{
  "n_layer": 11,
  "d_model": 384,
  "n_experts": 16,
  "experts_per_token": 2,
  "d_expert": 144,
  "d_shared_expert": 0,
  "activation": "swiglu",
  "moe_layers": [0, 1, 2, 3, 4, 5, 6, 7, 8, 9, 10],
  "router_score": "softmax",
  "normalize_top_k": true,
  "routed_scale": 1.0,
  "balance_loss": 0.00264,
  "balance_bias": false,
  "router_logit_norm": 1.0,
  "router_bias": true,
  "init_std_router": 0.0151,
  "lr_router": 0.000905,
  "vocab_size": 32768,
  "norm": "rmsnorm",
  "norm_eps": 1e-06,
  "tie_embeddings": "early",
  "optimizer": "cautious_adamw",
  "lr": 0.000547,
  "beta1": 0.9,
  "beta2": 0.99,
  "grad_clip": 2.0,
  "batch_tokens": [32768, 65536, 131072],
  "seq_len": 1024,
  "train_tokens": 325700000,
  "steps": 4359,
  "dataset": "wikipedia_en"
}
Below are experts of layer 5 (counted from 0) of a mixture-of-experts language model. Rows are named router (the router's row for the expert), gate (a neuron's input weights, with its number), up (a neuron's input weights, with its number) and show model dimensions 0-63. Each number is 128 + 24 x the weight over its row's rms, rounded and kept within 0 to 255. Numbers have three digits each.
After each expert's rows: "comes after" lists some tokens at least twice as common just before its tokens as in all text; "mostly gets" lists some tokens that are sent to it at least half of the time. This comes from a sample of Wikipedia text that the model never trained on. Tokens count by the router's weight.

# expert 12
router:106066106098122145115129140143115131093112124135158138142118114173117117141122116141171156114196129066108134133136134125145131123132167107120107093087161100102103095116087136119138101143107133
gate0:137143113144094156112173113139148131116137151123110097118152143094156130078150152076124136120079137147124129170151099097118141179159123096082099117119138133126173110177127140101090132127116111
up0:144181135118143132116178147130138111156125093132069106120116129126131146152179154140126133120093093152166129103177134110093094149149122169116131112121113062078156113131118145105124105119141129
gate1:141116118148099131134150105160151108125126153085156128119132135124138138143153102121107047130075116117167124156091110105082127159098129114156145146118141149119096101121136099115112132141096125
up1:162136157160131157094139098120140099141137154090159139133183124086114150064151156116112135119122111140078166159093109129168151145112155136142088070136119091114113084134118132122114127148126133
gate2:108117142102108129103133132107145135135122170073160093112069120151146145145160168140146122136118163095196131105160134131105128150154109119145147154134138130135116149103106130157142096142148155
up2:103121130105145189132162151134109112087119134147143145116142100142124128103091136142099178133142100145057120155165103082138154111127136104136093148139095118178110108132139135109110121126119148
gate3:160090150155116191163130167147138124149183145083123082153126131099132110156126112118102127105102095104142157130107135140117125130146091142117168092088149155113167129100146134161133165110153156
up3:170100095115109169091132110096135181116119134139137083146156121082128153133103114167112128118157111112102126106119106162151142084140083137119108128124113110129151117134144129165092082148102133
gate4:106112147136164151127120187129131151118107159139144134110130117145116115081110149152145121153181081136095135130095125160152161117142159134120122127093115171125122094118118107135140143145102159
up4:093118116113169119110150098157130107110144134143150100137168155118118087140077099107146155113112103108102106094119157134148136139122119121095151093129138130143154141144152113109132160142118164
gate5:104117110153116135154107104136148135140121136122105109147108166131112113107106146149112168123159172118071115157094169109131158112129152140123154120130097122106115149089115122148093120135111133
up5:123148148131147118147084149139139156133127114122097150123157135143121120139141145117174118130093122152156148087108107137130112139137167149112122061151138153092165110097117149152150167104131089
gate6:133132112130115119118135141145129165117106122103139084130086137132097135136122149160144076111158139104168128152135109132127146116133115105102123145120119123108077120126105097138139133135130151
up6:152119121145136087148109108174122187119107096099106135129143144122120133143127118158186158151163160119183150190121122107147137134127107128143135125134146127099132137130116166128201171094103109
gate7:125102117107085160110105137107078141166083166126135124145183129137130159128099128114146101144107107119119159154185093150156118149159121123114063139118099074138132123152136124146137157133154113
up7:122148085106084129122149173119077166145103118142107113117111146168107128098158169119121068149117150142102116159204108111144124135092117152143062154124108047125104156125147145104139125138132116
gate8:135115141151145101190106131123084166162123131095142112122114129107123077090118162117171117085148150136122157133091098133155105132100115132122098127150147125101164127094125094126124150130122156
up8:113164114115096115087151118155127148133100114120111127095128194157090130185128101117119097151122112091148130097157146136098120096169164121131156122135087137150110144164113129081141099110133121
gate9:121140113128114137135152153123069150138082180158124135150155140135170117104124155080141139162123118139125142140131102112089130111132142106110084134149140099131113086143117154047150094138157137
up9:141116129105106142140133129113112145124138108085159149066113140094111128177136136118072125109103153138141078151142068122151135131197095097180134140125128149140151129145151071156117148080122152
gate10:126110165113167111100106074107138082157099179165088055155137103092159123136090125137148135097156127116096134172100134141131137127120138160118130157139116129151146111122132107145106139146144125
up10:099146169085135140093150143109135115112111123161100132121087132132123145161143132131114089152132097137135162126137149129156141142147097121101126094128131104108157156155144150134088107102143161
gate11:118152134127105136167128140086136111117114127138120072184139107155110108135109115124155180102154139144151111149107124149146119139132103102133152105176134146148189127079130116106127118118145088
up11:108159141108134110177156148121124119110134119133145108149107098103073152135131141138114134087118131110128079137145093127169138110115118075153161113163146146176132141066092166108143109114127138
gate12:136082161130173132139087092111106099089117097174133154127156120126094106137082162150143143108098185111128081139152139135113158132107115133106102126108148141142103124156116075139148153136105139
up12:131113174148115090172108176188125101120159129132104122160125116188141151139130074149125107163135147157130097099135098121131148143129159130130100103129105124095150124150117115129118105141125129
comes after: " |", " |\n", "0", " in", "|", ")"
mostly gets: "″N", "°N", " Born", " until", " –;", " December"

# expert 11
router:149160125159118149128166129113109140120174103052141122099138091140172149129145131093111119170108156117123133132160142123114154131138146158059117110121066109165112159115126163124140150134151122
gate0:099133142173146131117168114169124129143130154147141107093161141181118105133115134124111101092119136141119124124158130144110123078117171158112130149121080094157081114129123120141121096170100133
up0:087139143132089111180111133212149084134145142154157160149121165161087160108140127152095116153118155137181133108161115135142150122132162160121135145139158153162132139092068189116120126122144147
gate1:116145157137135145138102080102145100137124136117169105130131138144132149089124110125127147118170139149105150180135135137148116115140111098145132100119123120164132131125118094136132084099152142
up1:129165132093124128088104083134098120120134090137131172164177133114134147128093111127112162123128118120099097119140138102172124130129154108131129101140102093147122099137121114150165152131113131
gate2:133144104131103118161139124107103175103103126097153120122074180111140095132095153121140144116119141126083154150109144131165120107160128164101103100136144163132087135118148122119155143109108101
up2:165124118133132127106172156102128121143146122079097103143150110099133137115126099133147103104124142083093169119136164098149124113145128099126129118124118140145157095133097154137159136063119112
gate3:143094164106165137079113103127130151146093124164143116135139117099168153134124102144131127127131144109138159141118165176142125148122134101144126106119116081132084147111196137094102124081137136
up3:140114140111085184125148118100122135114142103152125105161171136110133146104103121101111108094100166114160116174124100114109133156120147101143111083153139108153105130129125136105132127101167161
gate4:087149160122104155120157135096151113116147115133124149104092131085122130134150133105132129113116115140132162156099107107137145170110062138147145148157129143170160130150134122149137141098148140
up4:142102093116111104127108123146083142165103114139134100137127117149096098108131163142141131166147106148126102124136144131105083073100167139106095132116122107065109136121116151126147108136129140
gate5:155102165125159127145142107154098144077121084130097137094143148130119091095114078111147129152151125142112141136086095113184146131151123134141133121086108109177125095163146134117162112102119078
up5:120101157126143131170162133130159120122132171110114125141154110098156161121103164141128112143135113085113130145136117111177165131091127111116109132126121143144156092140152100148147137126126154
gate6:136120075141085145150141100117099145121116088096108115139116109143133147138130167117106180095110122155102108161134127128118121132151138182108138128172156160111091176079176131072127130116185115
up6:111085146170127136094127117152117154108095092113095158174094124173096150188132148118111120146124132106146093130130131106119129134081168135128106129161138126126120116127153159125108111143178189
gate7:113131156127087152106163143157119127164140166084109050091098131182139107135143141146106146109089141161122135088142149143125125112119117149136108157130091152109149123164139099084146109168175091
up7:154091142074134125126128164099150113101155088132121132123128126113158130126122142083142109154111123151062145152131153128115142102117126107148122141108084077161109085116123111100133148106128139
gate8:135138137129122135094148167120127154154119098104103086127115163143081124115125083118085110131133122148152100124113121121150146117109096122106124155098135135183065175147125106107104126146124117
up8:116148103093120144151117149136143157125144122124116133144101154146103147107131125129118129109152159131162106140132172172149137090087081194113090163120182140154121166120139132110090161105153145
gate9:114158104127144165139140142042118150139127126135148123107136138097107132102113158158161151146129144117127119118139108097124135178144110160110157132092135131112109150146149116130112086169118160
up9:155131159136151151107134124121067114139153086132117124116183149139134137139151138128144172104151129160101084143132151153114145146162148146130101075102076156115112173095125121091152089174126129
gate10:131121132153105151112143153113100133134126126149120135111123109136111145101169103136120110133126190148146131141118142105128152158149142134136080141060119116097116193107042116106079106165120125
up10:120082155135139134120139140171137137120115132154125142121130102154109148112099110173133126135153128126108119143124133110124140125121189125151121122118124140157118126120062144159180106137130098
gate11:145136090147125125167127136114116147093141092125134124158112110132128119112141129137119118160125120152127113097075187157121109128123130112139157165116120122105141144140127121139154098115151139
up11:136148133142123061111089128117142136130136091136066139106131129135146113130135098133117102139147165133135154129141178147134130154140213153121093152142122103166093142089123137074137124142149139
gate12:123148171106135111120134151169125161117125161118117112136152140083109119110088138148153120128117126110109139116111131178150108145097140161120073165095118148167125130106130103179108154091121116
up12:099157169102150107120126095117146116128099155151147145141084090128112106139144146113100157125145111121073087166143112098122152124169165173079097084115116114141106163092118140172136122168095138
comes after: " ", "–", "201", ".", "200", " ("
mostly gets: "201", "199", "200", "198", "202", "194"

# expert 9
router:119125128114109132106098096141141121126115142171107127144158102159142162135140100097121135150123100163141124118159110164145136086103164113135142110074094143163135073157104096135133126135153106
gate0:099177121161190133131153155105125137113137134150110144090135116165118110158159136131152117109104109097129146111151169187115146140092127148111144118135144074140164112091108143128090091133156160
up0:116134132117142135150132124151171107140140122147154111147133166143106121129101120151149146120163128115127155114107079154096115145099115127149135138129157112106142134119134140145144138075142132
gate1:147135122119130135108153131112122112154128147128164127131132122155112146118094116144146067138126133139125115081126090149115142103118104140093084162114162125146116112103146130110186164140154132
up1:085124160116112083117157162146125157126099128116169090099092144111116100114136147146141102144120095122134109089129134127155127145152117153117136158147149114102131156086147104114093137067155138
gate2:127130150126146088091123142104132155192126134138135114105109122128151131161131149168095116125140167141143141121135147126158157135139122110160126144131159159090104124132098157151168098075184106
up2:151115127111122156124142139171129153096135111127120157132087131085129129118140127110097098135135094120086155165117167110158087104147142137141144126117113191089129123122128123171089135152119125
gate3:138134112081113170118100102140164135118104124107114107100070163117121094138101123126101204126152142151155118132090151145139113107143066126147171131121121157130159154104183131133110139052124106
up3:123109208132111144123156111129132173113110141112182159162176136137128156130103118101137134149093103128130147106170158109099081093072150115139123137113123129158122112146102190168162117170127134
gate4:094132150127142075158093144128125168132113160126119108153074116133128116125137184176144115116142118111170105122114133113078148143106134140181132143179115109125103132121168095101111131155122136
up4:178102144159147181128131128140098155116158138139110156145125114116092115093164135141133087105146093101156161119114133104091131136095141119120150169149104083158149114131143106139188137118147089
gate5:102146156105123151173111096174130134085107124100152159171127132136079126155131165140113155115104155090132080104105115121123090138126163118137121122155106132118122128161133155117143153127138096
up5:125116084162138140116120107101076100125133139147123102115135091137189143157102146172157111137172138143098092110120140141147141128174104141084116140103133093132076140096123122164151121089076104
gate6:124127158092125147089092114101120124153180099182146139131113129140111113118121164129130093102172095103140163135163151181136133114147137102123129164143123104123099122142156113145109152120128132
up6:154169098110179146125133127112151125140123143094125145107099116110136095106138120117195119118196107096119127106116111165141139140142149123130122133121125092120114124122144127109152131149121108
gate7:155128135125121164136125116102113145140160156147156098139097087069154155113109142125129118115135153138126152134099125134118147095146135115111090123127103115161144103112113096113178129101118109
up7:133122145122143102147110090184106092176143096134135139147109126143123136163160107132152118134125127092138138145157147154130124111145077111132121121124146135124111112114104125147183114153105110
gate8:136122132137147107096136143109126164102151136098161139119108124108095119142140131126126121100140135122129132128166093129110153151136156144088126160131145175092134164111093164153066146138186135
up8:147099145101110133076107081133095117095123135104147109145137131112145069129113121123109088131128135141124115139146144114129119112163189100121122165116107160107136132099151065129116112095096135
gate9:115156120108159120171106106135190086114176144146153165149119134084128149128148092150141161128128102102088121137102120158146170103144138104111142126141131103181113139115155148143146127165133128
up9:126148136146105108141154196133144144106156094135142130095143142148131126173122140116133126136097124185153138115116203124139143124081093137135114126123122162123165159144145105099110140130167171
gate10:127101114121145125148141167123155123077118139107121106137141103120126120147116137138144132104144096175075143131099113091139148145149104132176094111102130155116118126133102144113149142136138122
up10:119106133090132140141159116095131133083107167135084166134145132180123153120112117124145142164125107110117162155160121122124121117144113154075138115122102125168105127134163120131102102157144150
gate11:135114119126102191138167149130136152135095109161150123083134137158099098086104166155136081109131139126123126120154103139130111134121142106128084100107115124149120139111161109103140093138090144
up11:129082160137133119159130150108139105128103140121128107137110156110107137148090161172143134146154140098080119104101098107125160114142107141143117108116170115093099112089157107135090124110141162
gate12:099133142125124115126115104181125107158135133137131097126165149111106153110102133134141154142113121130127157085119116163119086152159140147118132113124133130119146132111119150134169150090157103
up12:132112143140129128163148111149135096140142111108132132111131123149164099147147120092127158132150148114152140134133108135166098115140116189098157144133102118153142111088130151123109123066084130
comes after: " |", ";", "0", "1", "2", "3"
mostly gets: " —;", " \"", " “", " .", " •;", " –;"

# expert 3
router:117165141144129093119147152107125163131144131131118149121132173135146158171082094149119119126107142128118143122078113107136145140109178120112069100186149092119127123113113111091100095131159116
gate0:127138170139139119119162070161119132157141118081116156098137144101152118140113175130169105094159073145092127111073125144122108100140121084150117161152105127116121109094107129119137102145123142
up0:154108127149145167141098130134149149102108101138173107127089132131089112100153122143138135115093129116154090150173115122087095130119167132114149123137122094137136145156139100114125139157121158
gate1:124137102094124118134123107146134101081105177117147123160103106115142093117124095114139150120097104123085122158127113128150138141119104087141087134120118119123114122102115115087144102131146115
up1:110105104148152128121184171140099128122131101195102129137169105144146093142134134131135116147120187120128131158164136135096148187165150168124101136120124109116126137131128114091120124137133106
gate2:097119142102118138143100153122119092165089153147122107112173097134149162168133079127112159137117114138125091103164127174137161152155150096126104136118144154174130120108113130100172093094144081
up2:108124137099123124128077163128142135171082124094115127085194125107124141122125094119145149161114117166125110091150141135122141155136165106126105117143130127208125155127118113049157153133133118
gate3:147131113152102115159167097161115151113097145122132142146155103178087127145105123100160163108114157132152136187138156095128142098126140097125179096152120128141129128161079106108143140130118125
up3:079153127132100162103144129120102097091106151067112159110143119136098115133125093150154114120119176143160123151111161140126139153126175137134139131116138114113114114136123096100179166130083110
gate4:142086132155070120117150112097132117148104142147172085132124125112122142087132134135107181113119134112137139099121100137107114198135143175090131116093111099132106114152159152123105155153124110
up4:108096138120128123130143089120136093171124114142188138145165064162132147134119106130136125159093154158140152165184101095127140142098155169113072161129096145167111069146127116084122139158126132
gate5:155174122126115121151163164114137144150142180096174162164141127099153126173130164116097148137084145058126143185119078101108132066094158120089160138133121137140111140125139145171111146145130124
up5:097161159118105121116097133121135154161139129128119170194156094147132109153109154142120157143133101162100150177136140098095148105134118083148140110163128172116125094148112146135142163151117171
gate6:107164137142121080109099166146082172177138084069084162141170166099150137140132154139122149123165091151115143145142115113138144063107112084131138138126151149108127099122044164103117155111139146
up6:118155117131138103120137148116102170180154104099091183144111092113144120171135153179099139155139097155134163139137107136153127102089096109117108134133107178143071116134068161117112157136116137
gate7:111133109165128113157161100136129113145136092136133110139131128092131149163132148152046141147111136094166100117113105157107157087120126113104145129143136065120196144097100132134122135181129116
up7:146170104109120127174111125125117113130096175091146137157134141159144119080143136125166128121146104137114110105141125178131148159136128146115138136146149102138092157103157147131138165134150134
gate8:156130094100146163124129128147113133100145129146137114123124097111113133129135087117146123088091138121155211128111099102125099152094085116124158169138125157151175180109128092077106134124121124
up8:072144129130088115129124128147125147160117123116096166141138095123124162136102147097097158129113097128086071129161136137163144122137179145180105061088142111101134135137119149180171153141173151
gate9:141139117154136107104095116103098118151135074142138109129126137163146128150105136156128116092134142121126119093142139134126135160111114161126111157138109147092091099177073122130110138140099146
up9:110121122095116090119067122149139141130090146154175167125144126114104136141128104128141140112158126172143131083111110140163155096095093135121114162130119179120088123139124152140118109137126117
gate10:142107129108155101143115114123103138132110105133156116169126138167128124126159119159140121169134074135120113128110158150154139150139120110125099126138137118114122162131164189126107121168146174
up10:111122136120167123126113162077090109128112130094153148159117104130144158221093157177161125119143124160104104117108098102136150163123122102112091100129127111100104142092126172139159100146147134
gate11:139152120133100171131115126131119108151098120137110104147155152097159098137110149147126129100132142111143145131108115111142124094148156106103142143125109130077114112114106105122110118121113110
up11:134164155123157128111114126126132121146098119128113116127170108118151134148110135151103115108104144114084104155096117133096146105135154171131112124135152131106111131138082159138160156125071139
gate12:108144156156143126132159155106114101103110094124122164086138100075115163102156115123154183129145123143129089092134105131119087122101127101111104106065163118138132123106116118118132139129106111
up12:123114135139105110113123142126118128124135131151124128087135123106149150134109097188176155148098143126140113108133092118126145064117114093139104070106115118127100084111108091111169118171164148
comes after: " the", " a", "-", "==", " his", "\n\n"
mostly gets: " year", " season", " years", " album", " career", " game"

# expert 7
router:141121118124144139158108137161111096130143113131098135153129129113114113117087120106139156152127128153113125152105103130162148162127160117101165148131092131115155093127103165149121126109120110
gate0:115142115122122121146124164120056108107129142067136098107160114084155150087115143129138111155124117097126131077168138106088140093105093140118128153086108123124109129125110134142133123112167153
up0:123105122148121162109130099134180118124117098151139152096138102176111046157175153135178145157124135163168155114151141144125169166117102094121116128095133095073111079120121118085133142124097134
gate1:081168127108162135089140119143120113147122087134138108192158176090115136111122129171094164134093128172152093144148126133102109174133089100132079137114137167115139122107167128129154068126091116
up1:130152140125174168106156161134125120162122133074112132158145137125108094111101151129088122146150077103128136119130138161126118142119139142121119156148111121127079162143122153090156114122134113
gate2:123156143156135101091119126104154137121091148096168132165151114111189132113118134180131141118120123146095156120168132121105152134165097102167095121146131130136125134120152126131134111146147143
up2:116144133127125103127097129130117161131127076133147100135130153115127121141123141174141138118112135133138130113128126123137144117171089103142125128121135161085095116138084130122144101127122171
gate3:147161149077124085120118103105129113124156103068122078121122176122131144170109091184157123130081143105140120121117154143128131135123150103127093079132117127151118181093158148099165136130099109
up3:146167126111154111178140124166114090115112084123135155096169148131170102143129124110077121149104135120064081158173121120120146110121160117101140108095086099150098174123125100138167107140128112
gate4:137126154137114110106174093134147114169118147177143102113151121138093138134133146136162153107086123191185127117144104150149127134167144104139118146107074128182170136139122149096146101090136146
up4:046180130094138111123118111145114103193201128126157144141117118151118167177128146117138105159118117159142119109110135168154142155137116136112120143084138120152125126139124135142145101081125123
gate5:079159146111111107086133143090122155119146106132104167145113138113150107131109126137118100117125103099101135134118150150151110141133072137091147124132143107114166149093180141108096106071145166
up5:109208144137090107133132109124129096142123135122124095122148127140135137096124118114117096116085120124109156162149143118082110134079088167073112128155107123124119125121104129115112132125129133
gate6:099145128142125145109140096105141126145144131122139127153101103170114208137122104085138120125094121113135127126159188159124125129142134130169132125097097117093146106119144107117135167107113122
up6:085134109146115124120145121133159126149132118100129135184071125146133194130071122140172097142156137122134127155134121137165097129101124143173165157107151168078163122114151136138132161135124128
gate7:132132132160113094141157108104109117128093077146151096141104134113114136149123112129124107093109093141128149109169153166093122135168125161118097147092115111159156104138145113126105124107151129
up7:152116139116114134099117179184128159119132176093103140097173095169152139093145148128136133136091126130165134159087100065112113128095118102151143131179123137103123132105086117101103129149150123
gate8:105121170187133106141172159112104138162121134139127084103105164150094128093146084097114095152124154133120140125120149079168147126132112119108123139098088147151135106168114061127102159172116126
up8:129127142119136166119146088171124136118128108132128122121122124150116147131131117104052114143124098126141149138162104145141112107126123149133152168136118154150151132118119141156097126094163189
gate9:094116126156118101133105120084122108177138132129128093166118086122139155144098160184122128073144158125150113102125095087096103144122122120133091155176121118063110137084164143125115115148173131
up9:191145076133112111143143131136140116112171134098092117123116120146158146122120111128146071123088101176114097142107099108151111166089127093130156127143068186152126119148167125116128127130117124
gate10:140118135112153122086111156124099128156130091132120113150109126172174120139175108129157095125126138112128146106098130141086135113175122138128162162105120124111152091088094100133121092126176157
up10:136134122123122173133186141104122139146139144141135098143156131130168180119144117093098122122160126132094105164166096168134132137093166115083109138082120126162105107143110124140127109146123138
gate11:100116114150151107131099117137162124169113123089165097148102146097160151097145106136101100128148111121139128166124131120181130112111152139158149138167160145151145126130115147151113149163114113
up11:137144157138169123143107131137082144100137148151140145119103145145112139154115135128115131161090155101145140115084096112072091154122116183073154105096110147146075115096110158145167105113120103
gate12:131116107119125097126115102125096141108158098145206125161137120143090121175116097136126109126122101120122106083139129147102098161132135130137139121081112097136166131098144124133107103128138112
up12:133109097132142087119168152123130128143130088129103094153129119147130168145149131121120135128092152155105101130158143153144080161109158100134143136166148143158145128124176120106095087154136111
comes after: " ", " (", ":", " /", " $", "°"
mostly gets: " St", " −", " W", " $", " J", " D"

# expert 2
router:100110107123117133120097091106115121176138111119139067118121122146125102152121108168120120125135105086088109114143168143102152124142078161139142132148159118083129155055149144106116099107142106
gate0:120121084102114133123153113096178122142114108149129110125131146076108137164107072148089132127155083145118118118114121140152115123113098145145136147147121114131118145108147138114118156120130068
up0:124112117102128112110134123146109097134101173125157167119150066133145121078137150095130129117133092139126142153129131113166139142131133108168157124140123151180087131114160138086043136089133130
gate1:096152118073129167147134170090155102140109097131127159125112145094111137151167081165113137170144159125117120133102126113157126156160130128108142096125126154103139108119116115146143147087187123
up1:112140144133154144170117147133137117117048086109080146129122150136138130166122088143131178143165103107076135078081123147176126139126129107097115106132097129112119121107116126146124152137158129
gate2:107147100062143152108102122158193162164134110120140119140131153113137117136099118130118135143144132117132158091156109164123134128174119122113096153113136118127111130109084149122134107150152131
up2:119097135129149119174107131104105129104118134152126114149132137099121146085143123105125109162130149131128091132146102100117112177090116155130159170127119123143139111113089146162109087104168143
gate3:164151109138149099162131127117112113113138148147122140102131098106149166146108121122130102123140079128111123106130101143096124145174129129171185093118134168121125131105168097091111103124179119
up3:128114083108118139133102128181124111131126141081116146137152123155121127146133126144142115097143151105177128117149165115146109108092155158108124138122108117114125120150120166139113113125097146
gate4:128122141136099161122159079150078110148126150136164108172166124117083115124111154136112133168125148144123153139112147147104155145148127167186137127119113113125112132157153125169119188115116133
up4:099109118175134099086124098082133094127151173126117095132128126081148074140148161141138090100113170096119178132112153157127151100168120115144090165134144150148133123085119099125102136129151130
gate5:076153104152167141117110102124124118145085114126080149139079134145091125186105146113118140146120095141135103121166155121135133104135097149164158135148160108101139143133130149126163161117150142
up5:149092114153126106121095127175102079110106160113108122152114122117152173154139135144171127124132143105107144149107123124110157137105128137159099145140120094142118121121152101127128130138145122
gate6:135125090170105140159093073121136130125126151135140111152140107126168092130122165100129125122125150121126105122115121121180141151105139165102143174144137121110115069107151098132040111118130113
up6:127113122148172109065131106167143116148121158147135175173107119087114149165138108175135138129125135115128121139117050106126123079105146083137124125134110135135117112122101167115140116123116140
gate7:132075152142150095099149136140126147157084130160158105189124105158117126149123104130113097146150120104140159115136127118150139116151132152151126181118129107117116175135144103133132191121129142
up7:134092158119136119146106120127108175087106134147132152159117150084061110150114148122108131148103110131172098137191096123134114134138120114121091112107153105158133134118117151123099116077142107
gate8:153170119167170123130123134098124145156122148130154170104117133136127139130123127164140100111167174163164115101086127114153099149095143137102149133131131121153138185125125120161098170123155102
up8:110130139175131092154123102122131114099132078111153176180159107137121157128153116158075148150079133121143100126169117110111168113101120157116131148160118121129114133155149139128127109165102104
gate9:145131110103164112131156078138136124142130111136108078100117164124132099089121131151116136132132105123104184127155151183129131132136115142107141139110102100142160187115141166111155137111116128
up9:110112132138123155107113187147094110121130135132157171118078118121177142146122124099146091127117119128106100133081138085105121112114144118139095116120143156081085083118127101126158136107159139
gate10:115136109147122137132136164068090156096118110155111116116113148101121123090094098134131114111157128131165127147132165157156147094157138143128130102114137145135134160113093119151088143111149135
up10:140099155131164122155125115163139124128160144147146171086117143156092115128148194116181143115118113133118138115146112098097126126094146113112122125128102160121100107111125119117185108123108125
gate11:149124092151142121111110103118148139123119157127156127148157132116126139158099100135121109129187149137139092141158121119118130178125122140138147145138162139153106111127103094114118132106164108
up11:150112146104099123143113126127091123158145133130118210110073100102141159092169122134169156112139112152172116165153105080142119114124128121135134107146150167138165141146088128133112132107148091
gate12:182146129094108076128162121116102153122100131130153124104110127129149115114112084131164169126111147126152154158114116160132144103139119136135107117111091096138149122174095099121121162118149141
up12:157158108116092094145143105184139103121112117106156128128125129202131116135105121135139129114135146099170141171118125078151124137143096137121083099117129131099133116130130126183154137108170108
comes after: " to", " of", " a", " and", " with", " for"
mostly gets: " new", " local", " their", " own", " original", " large"

# expert 13
router:129171126139104177132114103106095096106105109144155125082094116143127136102147115105129142127138127126110142144106114128094133091131107120172161089097120145143074189085116083094096098094124148
gate0:155082123183121083114089100103119138109078101162110158130140146129138148162115130138142083126117130139149091129152139136162136120108166101129130163112120106145119107144095106073130090128155129
up0:097138162095155124148081147176125160162181129114113062092157123155138088101140124110127168132132135105093140104125137147125109150154117186140128095124136119099133142120134124151123165181098150
gate1:069141131162146104125112174121182120127123158089108138106139194150155087156125139131137129133120174162157127113101159140095139165128127116130092123155111120154142104131115106097102120132132159
up1:152125122102116095160110132104085146134112109150145114150127066106133118127162128140116114131102076090127108152165112145153124135091135165125147094151142102110143145153132146157134118126156137
gate2:156125150145123116148093151153159164169095146141176139091126131169123105153150124156116126148101150168100149147131157156104148092144150152136086151130104103102129114144086140142099111115103135
up2:148167103130084095104139170131156143128121124143151132109139159167108103164129133172136133161060125171066153136149176138124140099161137107116127169097126142144108153136119122178120136115102129
gate3:125147150112117114155162158148090145125127133091138114107142121179067105179123087105169111169064117075158123104112155118120166164107112135115104133140124123125112138101120140133158134158184143
up3:159094174108121154164138150087077115104117124113117126146126124090135169107159125120144107123159125185115134134087158116098118125108147105138131139126114122119126057106139094149113105149122081
gate4:119176078104098160114121136111160144163119116118114103096097149114114094162144083114139140117127125122166134103145134136073085112151103112085155130121132131109102078098113097121139124131103084
up4:144097154105168086157124128171136140152120152150134080114126112150138150120120126119120141157129153137169102133132121129172122082128138137174106134107102169139141168143145122160107141115123133
gate5:168092152134164071126105159097136106141122161101126102131086118110160119134127116122120074165153109113088114155130117131137158100146116146112129156134174117111126150144162131091105151124118168
up5:139154104134129125128122119152129162131148150143096142166112123110129143124152116139149147136144139113121129085116120144127100147094119161123106038138112106158126122111077139165166173146158118
gate6:102140123123121130100150119078114134186099168134112153133143078134128135141192076186120133092151140148163112131129143201114135129134103158171170106171141098120122137120138113132119143105158112
up6:099118107133138098107137158113155127132107161143095153146170141147122143172174112185145148117121116127145127138106188132077138128129123126148134116157128080135118125118112107144135170109163095
gate7:131109121137149158118140130075145133110121104141140082104143136085120146105108146072111125100113146104094132157153118126151145158136141075098123169105158139151142128120136073119092110106109136
up7:159063137137091140119118100109143166102125125170131121107198121141150146114099113098110087151131158153131173159127109122138104109080141115089108170129145089128118122128161085128137113110114152
gate8:153163097146133120166140107067133139094133143148130115112130138082171124118136089103125164134101103088098105133122127105161107135111147118188147132113131079143175154137119093093156135091119127
up8:155162124158172104106146073083139111136153183141139121122132149055147131168135131130125166106152103111150166127101115146146143120086139126153113136136138148135103086118146096107158148130105133
gate9:133183127116141135118123156091133162169143154139126125119145136140113140132134111113078079125108113167134109125127111117122134118108103119129158105152163131120107185122155167127173164099155145
up9:090120123130133136129135147097152167170105138121136069070152141158127106072096104161116128145150131110134109138140134103173125117099122116131123115163155119145121155152142145105152127088123138
gate10:105101107129134125154128123114128149143135143123128100141123141117130140168135113159111134100141127120141131113064130110104121123168140140103152179177105053098130111128127114128121141117139099
up10:150149127124139133190102118178159101093117120112117150138097130120109114133124127137120116146117143162135115165118129154114131123121138098159143097121139182127138129169131107154085111084142140
gate11:067146116112114126122153161096125138165107094100130101139145160135112081146131108117119139126138117140102142142153119077141125146126104163141131099119147141143152145127116146106141124120148159
up11:167127157122122149132092112130125123167162140106149169090123107124151154125132147122113124114107121149132174127071115112109143123102123110106132140108105160118102105148141107131132120158092111
gate12:122133136122125132068122103100137119114137138156116110139132120122096157113102111144118167150058136154102161146121142103088130137124135120130110175114096148143144126133121103134096170146057135
up12:171111158137119097077180100107094140169132168108119145125096131114125141152127180079106125139108121174154139142134121123131093108132119088124140143136104126112143108114128122093096162141124169
comes after: ".", " of", " in", ".\n\n", " is", " was"
mostly gets: " this", " during", " most", " was", " became", " being"